{"n_layer": 8, "d_model": 320, "n_experts": 64, "experts_per_token": 6, "d_expert": 96, "d_shared_expert": 0, "activation": "swiglu", "moe_layers": [0, 1, 2, 3, 4, 5, 6, 7], "router_score": "softmax", "normalize_top_k": false, "routed_scale": 3.27, "balance_loss": 0.0109, "balance_bias": false, "router_bias": true, "n_groups": 4, "groups_per_token": 2, "init_std_router": 0.00633, "lr_router": 0.000661, "n_head": 5, "n_kv_head": 1, "head_dim": 64, "vocab_size": 8192, "norm": "rmsnorm", "norm_place": "pre", "norm_eps": 1e-05, "positions": "rope", "rope_base": 10000.0, "rope_fraction": 1.0, "qk_norm": true, "attn_scale": 0.125, "tie_embeddings": false, "parallel_block": false, "init": "uniform", "init_std_qkv": 0.0295, "init_std_o": 0.0295, "init_std_up": 0.0295, "init_std_down": 0.0, "optimizer": "adam_variant", "lr": 0.000863, "lr_mult_o": 0.601, "beta1": 0.95, "beta2": 0.98, "lr_head": 0.0107, "warmup_steps": 528, "schedule": "cos", "final_lr_fraction": 0.1, "batch_tokens": 65536, "seq_len": 1024, "doc_mask": true, "z_loss": 0.0001, "train_tokens": 459900000, "steps": 7018, "dataset": "wikipedia_en"}
Below are experts of layer 4 (counted from 0) of a mixture-of-experts language model. Rows are named router (the router's row for the expert), gate (a neuron's input weights, with its number), up (a neuron's input weights, with its number) and show model dimensions 0-79. Each number is 128 + 32 x the weight over its row's rms, rounded and kept within 0 to 255. Numbers have three digits each.
Before each expert's rows: "comes after" lists some tokens at least twice as common just before its tokens as in all text. This comes from a sample of Wikipedia text that the model never trained on. Tokens count by the router's weight.

# expert 31
comes after: " of", " in", " with", " as", " for", " is"
router:111110112153165098162096126150106108111125107064113146130091131164143137143091062131144102126083093104123176164178131108185169088118138128174101156085062161117175130162144159118125099116175106083148094109134175120120113086115145103137167070
gate0:134092180116109109189119077113117120147115146121159182109128088101138147105115130188113159174115133100151158123148164086125153137147063076110158156114111163120077142130133125147118168181094144091131089137124108097113173149101144120152101122
up0:154145143099104143131126125110109100134124106168145150130183177076106104102123144114099126106102185125141098124103108136137138153138113156100070138146157130115121089167127103149082094152148101110164143136154141099152151142147179123068077162
gate1:145132149121110130172171094136149138163157126152036161112144127100165118154076107128098164110178181194179117138129188139128098131122101129164135143132146122117113145119182155119205156128068142159063117130106098167146111149171069160132149139
up1:102117134166127075171156097118106066112125129083122164125110091134092109128078111131067175141131188109131130171106183148159117147054146138137212105119143181114082144177086095124152153108110148158097089119113123095098122175154135131098134174

# expert 44
comes after: " |", " ", ")", " 0", " —", ";"
router:113083051142136112106108088192088105168129183126090123104117185071177113084071117120070183085075107092115115102168108134125097129105127167073153130145100100119102113142149171123147181161061157130069115164177116178104136153079152092099139140
gate0:150079077156178105146134168132159082175156132105164172143149109104119184116128146094084081155131105179157137107134161130136091172136122128089093142172119131130099180106170063079136135207161072156111137103106151121114069123118120158145141182
up0:094121163124161120128094165093163124132152160119201124109097127121174137157125113140093115144101131174104169113127109108116127148152137096053147140184119110105109161094167089078092112130133083158133146135092163080118115138094144161190192158
gate1:139174142131097132083115170138110123123155146104144142162145153141165129145110175110048078057132080111146137184153156100119125139084146146146174094163112146165156104120100117064142113151144165077113157158174075140160074149085147127170080130
up1:148157139135084104155112139145140127077114112075125098117135114103155153080153151072086157109116198132170145158127178184080050093092127183163148106117099126128097148109132099085175084138155141127077124125156121118165129171113134104129178089

# expert 34
comes after: "\n", "|", "-", "\n ", " 2", " MF"
router:107099107157093078076124146163141090119090092153140099083114137137124093141177171146142089076165143112099099162118187089165109135104066143162196103078125087127136092144101114122115184163099168107111136135178153134156194090089165152114088149
gate0:106115112093074145113153155182150128114104144144147062137108065124127177067124152099132150102104091170113134149176144170138177080108129090114134101144153141151128108155143122147105163116061158129125111142134205149080109103157060127033142152
up0:081068114158106141117187132130170104091153112110079164077135187130148135120107147170123135095066100173055108123200102106176183132119147145138186094176116158127126086159127070165181160104088129116086108152149127125120097103106178153110178168
gate1:183169060129166158165156151138064150132133142120079146079147112108068125123109174109198101093074139160120165176118144104177119142213115132121107129125135146048161155111141105137167107168157189150148146082089184121158156171101152142126104127
up1:115076134148134116104127084150150140096091171112161172157147129097134135104129106117040170087125158095093132124132102129056145132070144168147129143101107134146099064186116190176136113081040076085087121138189133105081121087168081143105101165

# expert 57
comes after: " M", " T", " V", " B", " m", " K"
router:075147152085101117095148105090062209050137093114140145149102116172129151062148191128149163182114138135150151141136108103164188159102105125128138148188105115176075132104093104149167102106181146126163111179080054156173123149139141143217116135
gate0:125100118113149090169193106136092175151138151078116129173160117166099123096183135150172049098153086191149203104122159127128077124097091138125133103127136142153151090157113074089139110079133152115143143072161150117124090122135089136133108111
up0:132172095084129163141089127079147089095087101181153161129043139173144149153123106104100167135128147105070110137124143082140166138146127118175124138098170095080137135081112172101101126163094117137080090108113092172146145156172216125100183152
gate1:181121137139150144103113166232159102103157085138085175132162125142133167146089109150094090104100140128095121110074141113104147165121139124166185172169073100131101148139126168163080133113087067076156187124134090137190102113111057152130120111
up1:138180093081155165114123173142106191150160155144111127148162154194087074117115160163137088112061110122072172123144116175095100055071100125123067152186146170157111130158119139164062102092184146128145129124164126141127091118094138123090116119

# expert 23
comes after: " of", " in", " the", " for", " to", " on"
router:141143147108136160175095153154141115115152086108114131158117128107133124134102097139115088120085120103157139164225118103159147134117175130126119161104105206141079117132157150139162062132198142110136123098131178106142105154161206142140176112
gate0:128105113091136132138118120164163141115115178113168085162159115097090122143078123170097105104095145115179143093109119129149126115119198141155147185148125136147119129174057145154160139073126150138110116126055145130094168102078130106106113113
up0:159123064075100135175132112170127124125128126089084076140152115121095121108112141125131097194132073184167158130074108171146105148121198123165172139088121170099186149097120144108113081114113025176138180108095143141134068171079138085095168093
gate1:146167074095123180098097137073147157133098119110112151116144069115104159134099140098133146161133093100133219092134079143130090032141103143126127104130090077154183112153141169094144094099135126130102126106084075183168049178145116106196117117
up1:155054148148139158186165072136131092077185135141133156092108155139141146082130175136084141177110084099069094120056082086114129174133140147187189076135169119116108184157175139170193222203149143176127102138116103141168115167126105183123122111

# expert 8
comes after: " |", ";", "°N", ":", " –", " 6"
router:092161094106180055141102104156125143139117113133165141089065214131170105109101122129162176136090170076096134171106164116121128174042069091087173174069120139087102126161118165100102146120117132121069095092140173193127114170131159127114125176
gate0:146107094124162125118116123140105118182188066109138148089107164139075109177108128057113074153126163097143138103118139067106118142134110133120147094144119119134115111110132120099140160167113123147124150087194096044165134154127078178156082159
up0:135155134148143179108136095100152157131185129131151137053134157118097136139140153120187118180150180135112177166120120098160140154084158144091164122124093179091136104140168035135074149115090086096105099089127096093137161126130097140109111149
gate1:162113157139153146125061058128092184109156069123155172158123103133085152055153102157086134209163135084092138079123132131122124119164155121115149159143111213150147114132075094106144081101164061137118188111091172179145125144130094096136176106
up1:143107125120144153120146080099114082136122160206131092137184101158077151126133151175142134110189099102124141178121159104177146066159166148175080170146162103177104116093112127139139117143097144145198145193111100146155148180129072147100118165

# expert 4
comes after: " in", " the", " of", " was", " to", " a"
router:139098139148109150149139119103196151137172140155140176125172184118182089173125131115106088131121123073120131109122129177117085069151168186104140153108113115072126089182078113127143080124136150153110117116150096132124185181138130142134159143
gate0:100119207120145134134103131080080103070195125115163151150118110167148115155175083126110124115076117121143111129143038140142104127134159127173160127138150082130108082074149130177156091196160138106144185119098224114114107084098110107117114129
up0:142151114114110076150143096130147173187126171091120107131193120119120101142117136092200118110118112126157112124108181110119210089171092150121131183123117173096147143084133131150126187156091122139136137153141121181101111095126136168153128092
gate1:130148153189112145166141132115127143179196138107096111153106139091162135116093111118108156041098075139103128149142153158109110106127137115185107202140117147161136063100147120106126076120148100139121081122176093185114111148153169068067123146
up1:141135174172182161111153122134109176083143141116120140139163119056127132123104083106117192120119081099070146175155171153135134126163105084159096195116146173116123046184109086094137123107152153164135097181163096141097141164116151094059111115

# expert 9
comes after: " |", " ", " 0", " 1", " 2", ")"
router:123130112116129077129112096124096126170055117136140106065097101162130085124081138080112173135136147119121112143146113128165154156125029100067112086167143093119117151204131084143107165144134134122085121157108153159119132092088163151139108188
gate0:153165088083157125112147093147091077138100171135119126136177174087112118121154117135117154108129138101112104086150134174098173147123180153132096135113185187105143084123154088181123105165141126172143150110198097124044128175115166124095176137
up0:091158063157124076135112143108116157138173083150084152088128031150109134140086133107085107080148106108155193133073110145139096169081137151135142098117118175083104088145086129135129117165109066125120148127102161202151092130111094094111115086
gate1:136106093075126175172121104139143153144081171149084139146140188096100136126144082193095100099088097126100183140148093157105162096127094147144145101118109188100149116089112169110132108137160104104113106155104106115130171114134146103086131177
up1:174081119112132133102129076175126103166130155125122149082108171114057109120085204151115113153097133138174187159119113181144144128154156097186065178121173130129111108177200115183131090149147133078135098131053076173147158118105133146112082173

# expert 39
comes after: " the", " in", " United", "|", ",", " New"
router:134091129138099079128060066144148096126104091154129113100153129053177099102105164167129170147161102173082113182084176111154136140130104118089190130084142136134113118074137114155139140082128192145076126165132154066124189182090110177122153128
gate0:117109135082140118086118098103117114084091116141126145168105141086147169104095116133132199108060149058103126148109149144094133120095069089155142128168122171081183100114148145062070141129177144128186088149141093127097172200125119096099156178
up0:099144139109098155053141084111102084128044154131140119134176137107108142148123150169088153152084174143108113174145162143086143138072132128156095123132154169137189152109158137098070120133133137079169131135152114083127140162128132119072159151
gate1:195111134127126146123081124137116122117127146082101073108109109113099096171137110121179175114161115126137165163121094165095174139119192183147115137107185191098108118142169131109113101141121136160193134157148173110105129124098196099111134133
up1:117176107155161084177155092133120119166158102161095123105172136187128133102156138143076114122094093155104138113101103125140121116102103105173133129105172061161125165120111240186155161087125122110126055127148145089110141167137125105121177159

# expert 42
comes after: "\n", " =", "==", ".", " ==", "==="
router:111108169150062171101092100150138124125105180174157142095126124113141137161165111110165186140147181118103106086131134138128129106183063070160129099137083075062121113106109132101178178190088144152091173106110099115150159185115128162101047135
gate0:172174113105086158117145142140090158119123170092138135097096098115113132130135098232100144190129093141161164087130135129103198106143153083146106190127156125165133120137084112109210122139102138184114119238113128129068173140126112146099128115
up0:176080111141107144151154105143137082194087084171160089121101159098105115112143106113121102196112097119165071162146106152079142103135148100148086132130091088113156152115057180084172146189151120131100060163120172136125109101131136100129147059
gate1:115118115127124103091143142155061136160070189141165124093185141150136118082170122151128118050171118107136117138127176139116163081187108081085135134091129142149134123108126155180108156157165176129108145138017116166110139146078132170184098108
up1:082107163200173075138077148155087089177152093220180139129117092115088142095099134146158183061118116147155102107161071143133167138193069072109092165158143090136166174087120124118160187121137164167125119156110123176119177114153107115104086166

# expert 22
comes after: " and", ",", " that", "s,", ".", " but"
router:131176135128075157130171159164129070129141110054143161148099133144131126120166088120122150141187133149164108110137095157095125102178171162179105116128133206100133137114125152119166109164139118147153114104127110096146105074123093101133164128
gate0:108186161117098167149162105120075158162100084148132076115093154121171153108149108088093132127127115092097173119077139122073161156159086132127062112118118126187123088087191098107100148154152159119145111212142103156056147143126107194114106158
up0:190130159112127108074088140098175120195154136136098085160102126136200119129106195131129132160125161139182109096122086122172065115150159131083166149136083152136153114151180154184128132158088109161116110091125128126134066132096158095165188083
gate1:151135084133112022200115165107171182139148161106184135131130117152117126091086150184145092110091143094148164114144127128166135101159073109111148196120128091154062113120125129081154160104207154141112189143097137183109116134204109175162102166
up1:132121169135102178116137113131159080111124082144075136102146145098162108120163146095160095133142080124061136139129128113155130191144135127109160093166116143104163174128174153171160123082061088085113085089167084099107107161032092155110072129

# expert 18
comes after: " the", " a", " on", "|", " in", " with"
router:103137087155157101099090161161093148169114098139098095147065118124171100206080073135150123158136102136101081179143125098178143174087137051122119193140092111145095136147139133134099173071165119123088146094118167158124158114136142070139165113
gate0:163131133109146167140123102138141163066137063114080105134134106094159138160125149079137106136167155083087120137142122166126038120135159129204144111180050120165143109114121143165136053100137134168148095136159128132141115100178137092145183109
up0:107140164123166126099096210216169129044102133141163157175145140161107120095160131178131078094080136098112119088119124164131119164129095161136107062114138137148125119076052120128100178121198094123098133106170142150093138139131058105151136140
gate1:163108133196157110074150120109089159173095120099122106115146064129091183068149121070122129158130130082110194142124125138191044091215112121139139109203100159155149122114132112099127132130139156143161111179082127117153107096137133097099084136
up1:144084144059111153179122141156130156092211099091140094155144187088165126119138135082087095192113138142103119082119188166088136116090145142082127120148103121153159162107131166153142148099101117195144186128135142068103086195167098110177168138

# expert 33
comes after: ".", "\n", "==", "s.", " |", "==="
router:112085135137090123100093148143165101154102130133166110095170106101193134134139075102172132170083125135145144090143174072135086147111057078112081104149089083116169099080095098082126133112088136134125103128178115123116132075112145143104083121
gate56:101097104134086111128137109164116124129135094098172117129117140080153143118106123141076077135134143082130132162163165147167116103149134162143127085156172184070119087206187148135110118110131128059163133081155161118062159095113134136164110122
up56:142084060055064144123115157122110188161150085022114107066120145117174117149118076118100070125128175106145132134154176172133065147140154145150170067122043157082136147079130135147158150125149188126141152145156117137135111135089160164147115084
gate57:131151076142137139131138130082111100163108175140132075110130132090055106130086195139130208105128167128144076151145157130102177149223143082109140172141137122095115149127133104124093206137116095085106096120167166170096142110094119131123122176
up57:148116056108128100160097194131077171112150141144111095061134141117092117123131089155117090124162102103165181149099163136185114132126194129130198183074106090127213152108114140155154154096174131141141188157127122060105121142091171137095112208

# expert 62
comes after: ".", " and", ",", "\n", "s.", " that"
router:129112143084126197104182149147138140100138147096124163190119143156137154135209120081109175083126137140142120109100173156056101107107130084202172066121134149105105106115079116113127085129143158137137108092131126140182129124142095151125139164
gate0:121124152092147167144164181105100117064115158113139164162104106101153173076148122106153172106105104136160111102137152158121116131106140108122147128075124203081173095117154156136145118109143163148167152168146116098140117125155144116100138179
up0:140065120109096145151148148110105139150143091119094113104093133096143176085160152099136164107175095136118188079111111101102127113151125153092178142182139096072162177119143155176112146103121143062176126142073108159059103088116149136116084166
gate1:162138087080167157147044132125140145095165096138120134097093134103179156175133173117100128133170105123187139152152109160099159132128158106129135071177131155121149152167108111130137097138150078176074136142161094115105099166153125035139162113
up1:127152156163112151156138111095171109156114121091121120096160074164177056053127054130143147130183152130151069110122133101162086156137083159104175131112119154133191057101152141081142111148124163129194170091167162130132112145122123136150078085

# expert 5
comes after: "\n", " ", "-", " 0", " 1", " —"
router:084133072136099104091111156180115074142085165149140144112138151131102108101103187154139164135161118126078096171128115147084147110178120162144154126112128076121168156159197106155148166145138153069124121146133117107157136083113142159141129172
gate0:111095078064088071117093139147153127103121128098154086095098115149105125077090139099110030101025096118103061166119131154134175175107156142101133129134142139119141171138114122151046127090128113133136141039127153108132130136106115097107122203
up0:164138180121105112072194169098200109109154114154114101089105095128118064130103103107100113120179061129113156092135105069116151178039167099122091133131142153097165108163073111113129148145120134155111143148135105139139146133153143129188140129
gate1:146132109111132136083159164139175090139142144107085129095187070109086116158094164140042089091158115151152135070140133095118177120130191089135095154060205102100103187175126139099114148120102173130191082052110166137111118106136151087129098087
up1:146183105111154154110095164149161092103152092175114075162138084117107158143112099102056088087172131084145085118143118097135209082161130084165108170104166116123114143154135143145104112126107143155096094091201132100070167133083139145134099170

# expert 40
comes after: "-", "\n", "|", " ", " /", ":"
router:090125097140128079159144060141147079147091165134107178066162152144124133102119188110091093090122133140060132097136121116141104169092099193127188095122117142116185096104130080180109160081065113099082151138177214056163117130092126140109131124
gate0:086158178096123085137121171093126138156187154075188103127172163092104116138153091120109116119181099155171163166218127180126165044125101121222136186162173175137097085123148109070132175147153169183085181150140081131117143120157122152128155186
up0:098178170099141120113144109174106136116144185150161114067137195127094141142127130126180053131191106109110098141138132185099130144097082164153126109133199101093075088132151100127107120138159131114119137108127132078177171078177094133119071202
gate1:108136110146088144091137142074146122142137132132090131157133061134166122116130138101100082126148155089114137104138152129144081162084143149064150055138145142112173151113152101115124168159148091176123117102141113078119139086166090174126096100
up1:107115118194138097084163136126061101109162125098108216148152092070150124116143150097156118142065124124143146105140106122124125170098135067108126060159097115105133231190174042161102128081139165094113101172112129157119118157116102137149135160

# expert 15
comes after: "\n", " ", ")", "\"", "a", "}"
router:142069097134083058144065127176118084129054170104164130080091075115131095109135135121125104137140118114104120145122153092130075167125088133072161165178133046135146152132127125107139200178147103144076153129161122115148150090155109176129116167
gate0:135157148130122124118083148143141102130133135110115158127068142114116105162111092142114110083161120116243175116161135076138163135137148144114155106103172121087054129080154148123079164107080150102112116135160106155190175116146112123108183180
up0:154121148119147098111085185067115146137146116155150097118112100083190151175117113098164100163175101162146121174161155127087096052151145140118104114164124097123101105117128143070174161143157133136157154111164197155156097164155151091195184091
gate1:112133153144105147140099080139152163078176134176193109099128119193128181168128093136161100134143057074156155153123077103117089119139101098154123113129088101150077109098158136129170158109166152153086135120098176137090131131162146132112152179
up1:071099181176082117091113125123225145141097125148164159090139066183111104144146163083118139073145115107145121161130170137135076133153097126161145081110179152132141151124138092118135105116125165139120150101146137089128144113113142114154091183

# expert 38
comes after: "\n", " |", "|", ".", ")", ";"
router:104145142120119140135084098109156088168118138161130179069149126108151168135163137114114164141114157174082123075143099147105101117032069142151112091157114096094116113098113143149149136092063135129087131080171100116117124166126121135103181083
gate0:129188099166156087146140168111150077080110078131087177136120149135119123112094085079113131151171124086162170098099134095109137151077109129134191058154152077090133138158088092071121193159088080097100102131202137116131124154044094135138160125
up0:148115105130186167171162154176134101131140154176144174172122111149053160128120146091102124118100106119148120132140138118186181226156147109051098122083172109154077137146132094152127138104170156169145136162111154046129156122148049083135060178
gate1:135091121141088095107112142158143102114149116075107106154104172116165145110137168135157094163123124145132149174144117152146139158144088125132104109151154155114130118069117087072040135122147148176164157148174142110128100126108101139078105165
up1:119177156143132159150106108109117139119090118106096082170166170086140161168093096184174113128129103132180151120081165160106117114157056105167124170081104063072096126161096155131125114166089112091140160080176074151152138054133137109117115116

# expert 1
comes after: "\n", "-", "==", "===", "|", "."
router:105143132114117165101194098129153152135134136114080137160129106101105077112137116130164161141102067137088144092106163145079147096109158212156155094099153132111129123123181129168081052101097150040163115075116122093194132181110142162114148109
gate0:202112150083056161076120178124168081137092125143126114109114117121173114141173103147133132138086185119138169141175139167069113160083135160146119137073081145066176172141106091141137100119140095148114155163142149133100126141120165143076141101
up0:145068191162088142103118141105167143165080137136105148123162072097116125163125138174110196121051139116138142096144213181081184136169170115144131101123126150147102126119093110103138081111167126146144061158085168151085134100091087163085092131
gate1:142165165096107108147121128089151098092162165118086126115141180214104137052160151118139146122225148198099118146055067107108158120145128152133083124151116114155178084176102124145124100161099133137135189153117125101128119154147127161056211145
up1:109094211208104134154084125088078159088150129127144086134113118169130111117147130122155157110159108103140099098099145150116132166209107156175090142183088107106145105089111168161140140108130140094136168091131098121088078159152152183167093059

# expert 52
comes after: ".", "\n", "s.", " that", ",", " The"
router:138118132127073191099118134082135119124138120150135150168100149118105140124205100072156172092159120150092138106118181133044124118157182127131171144152150126097087071117121152119156141147091132136151155100111099160212165128146089150111117127
gate0:122091108124105079117111153192121196085138138065133130164100186104096141108132072108130172118148143094158175126118129165073107164116124141183140168144095170190113109120172149156089143155169071120168106091106110186087102124158138147166173141
up0:142173144141138186174155112100047055093125168145155162142122155134130124136108156088121171103141154136164185117131125154174083082175169081161165104066137141089167143146087115114078126052102163135137150116167127157085174063145152081150133122
gate1:123101143074107176125172110153101075163143187153101127136142149118122131161098190104177101106103161154138213133123082149152114087077100192147154158158155090148115123213095146126153139131159116153127176144150148089115130120106182138156135093
up1:122161145109139212092121124145097103142132112081155110097116140105091129137119076199201107118075165144180116157155091110114096158120124076112103039162102169126107155096155114108130147161142154130143102051099099153128099127129098118094118087

# expert 0
comes after: " was", " is", " were", " are", " be", " as"
router:162161095147119131149123125151189130208168179096119107172169168169147156173134102128122127067141104128128102132158163126091067074152194168162099146149085096074117118129136152091131099147086151148128099050144070132119168155118121142143185119
gate0:148097126109136032105095087152139116112070061170146156089179086114154124129146144087137102125102094128083169147080118117106160145152156124115103129177079139106163157118144076144178158090147073117132127183134145098085135079139113118055181082
up0:164105102125059068129119074172102175140076133169187148130145107112169134142108147153142175115151120107119142137062149081107140136155143136134124113130064137115197114103066111154111097122112072130099135135132148122049102086118132105088112032
gate1:086156133073137126135098101157092115114173108134114071164107122140094157120176135050185104132151196143146142115115120145070099161141161161141134108165147133104122119077099103024124191128126157164118095168072138133144120134115088137169076156
up1:131127148142174197138152106135139145149151123088097109179096085098193154135086067189163130157134087126090154079096153126129112106063157152084162155153154110055123119219147174138140163107148124173143143061144151181100087134144152077127158118

# expert 10
comes after: " S", " H", " N", " P", " K", " F"
router:088127150162130110146135146088110184106143069123104137111114128107064070130165155111128091206112101097092154122113121095164169141122093135058142116102186100128111148164121120125140146140169136077118122076087147147121121166179157145106092157
gate0:117135175104138173143101100137116127164125180124097110108143158125132134080125142090121176130160112122087138170101167183090133107184096117132106118149149142099116127152123120109118087133097176177088165161124175079095125094122052103145110166
up0:144114117117152055109158152194122085126132170196151170095149088117167137145153061131095152073099155100127075086147088107145111136142190083132081159150121118129109104135152172133120095108121099118165143133148130114105096165126146095101137171
gate1:119121044174110105166178135134145146136087117143109103093166166105132078169133086123183146170140164159133162092147148075120089075081117149153096129139161127168129109124132153106145190198148111103177132123117126138160104127122165100094143116
up1:149152181185071143106143152103092136135092102140091141090124142125103103126119133147145114182104160164123156119137079154099101130036098141067158161122144094082121131126098110130103126111152125094137149138141095109140140077103113140127106129

# expert 3
comes after: " |", " 0", " 1", " ", " 2", " 3"
router:136107112154165060105108089146129128175186130101156113128108141187151078103115165094105127113096195101090091153154111084136157143104041089053179156163141100128067098168081150141121115121112128159098112134131147129145093119173155099100077167
gate0:146187122112119071145128119170091141128183101065127085223129172161173057141144156082159162104132136124182144125124186069142112169128131209190137078108134135118136090101117122127164142142107135081170166127169116191104104112089150143110136177
up0:089114119075104105065112133104101133168082166127127137150152184115048132071131179151117135117104108110112155146174169116069157098149092106083134142116158149114141126126126075124134093112128083110119130126151133133088174131090123190063114165
gate1:114061140071189189115148091081129109192170170181157097096129145111127162091102137102062099188157110151204124129147099084073112144120147106115091155102168103165152170097086158083121160122129119109159145106202097100110084151111079129174140180
up1:137064155104166150077128107156122039147076171121120108120208139181078122147108093189124068135159121129135132102113093077147132098134081062137133160144178156154097168077135162092151150122181088123138120107174116063070115142127107137170098120

# expert 11
comes after: " was", " is", "-", " a", " and", " as"
router:118116060144146132165155074132157136163137206034148119116131138148140139150113130147139102125168097057130099098096139126103062130124183175174195144129093142091169086145155107135116092109067104163125067059168093113108150129109116147128189148
gate0:097152149089127137096137148091149173063143156074104089160182100093113102110125093133161162088083157086056105086100134102124212104128126138122122129114077106134149149153100126169099144124112176169183068174114055104133114158130128074108144174
up0:113123155166182077081149133114087111094122146175128137083141117148190140118092091103153165133141068154086128147113124136087196142154129117173180117147098071100054118079126185117127162118146157112105120090100113171155092107118090143127180151
gate1:154151107096127165110174153114132155084133123074111124125075144121147112162158118148151147098180182107113147149091147114155068086092100149146109066145169165118121068096124107089100051127189108076171083128142114138127123111149192128138176175
up1:134157099091184146098147137181135118105143156157146120155089169142156190114097152135093091172082124103121124098102128130088113151082109099188124144059073128053161145119157067120108126122078099181166165066144155153130149102156107186125149148

# expert 63
comes after: " |", "|", " 0", " Award", " Succeeded", " W;"
router:131132084103120085093104133085091136170065155125153130080095135137123100126115133118208144090176200082124146196156161137111117186144113131123139104124140177109101120110205111100137117122103130107090133091164175106127085077106118149069095088
gate0:113126103129103122108109128118044132142139200123122128087129175106158075109176133132139136147078114120084063124146075214112113037152205075142104220078081123118213043134107135104178090171154113111090163114158108097062130148138140119090159167
up0:205103149158110114118160143148076121144118076131134168111131082172127092102101121105146175095174124170123141113133135151138132132167178080124165135136108123171215108177123084127142165152175160149144182093091173131057061170158134122174138140
gate1:141138103100080140097108124186124141077108120179143103131121172110147125129165096101133153134135149117084164112113157113099109149126109187148218060071073132122097029158174143043099130121151153106136173165170132139119111134131056070162131103
up1:151087062122154130103145104099108141124159155152113185114102170063100136137087146110113171146110149106160113134083071107170144106123137127083085132129176153141140104113162107096111128157155141120147080155074123144087107123127131150158094209

# expert 24
comes after: " in", " to", " at", " of", "s", " on"
router:206106148104101177165161150142124098130128095126098131137097126116189099128133145154143123141160132145148151137159089186154137115099140119164130078068111209109217109163130123157104065142142091181141101136167200119131117152114119095149169117
gate0:077133094101169153128125202186137160134097146115128146166091120092079120112076071143143139153185079118151064080142095103204130170090108140112123133129149105170087117130090143116129096100153102110174170111086158137122176156170080113145121112
up0:149160070071144196141137108097064126177095132116052185141203081156120118119104112161155093129137113113113072063156112131163059134102114101132037143157155107081104131117152111105085099142137161115126173061184132182108117175145140106109137160
gate1:072147097134179148111053058077128126135125155067065158062115083069138130125093175104121103178143128107106184148123109098182150134077136132121154165158160134160104168115136165165152124124081142133140158136148140137146117164132129159100146107
up1:188128117132139118140164164091144115121112133127125110131080187138055142147155140096133131089106131107106133154049136159147114156107108095136151126119110089130165104083131089150107076077171101070141169197161159097085138116107156089109144139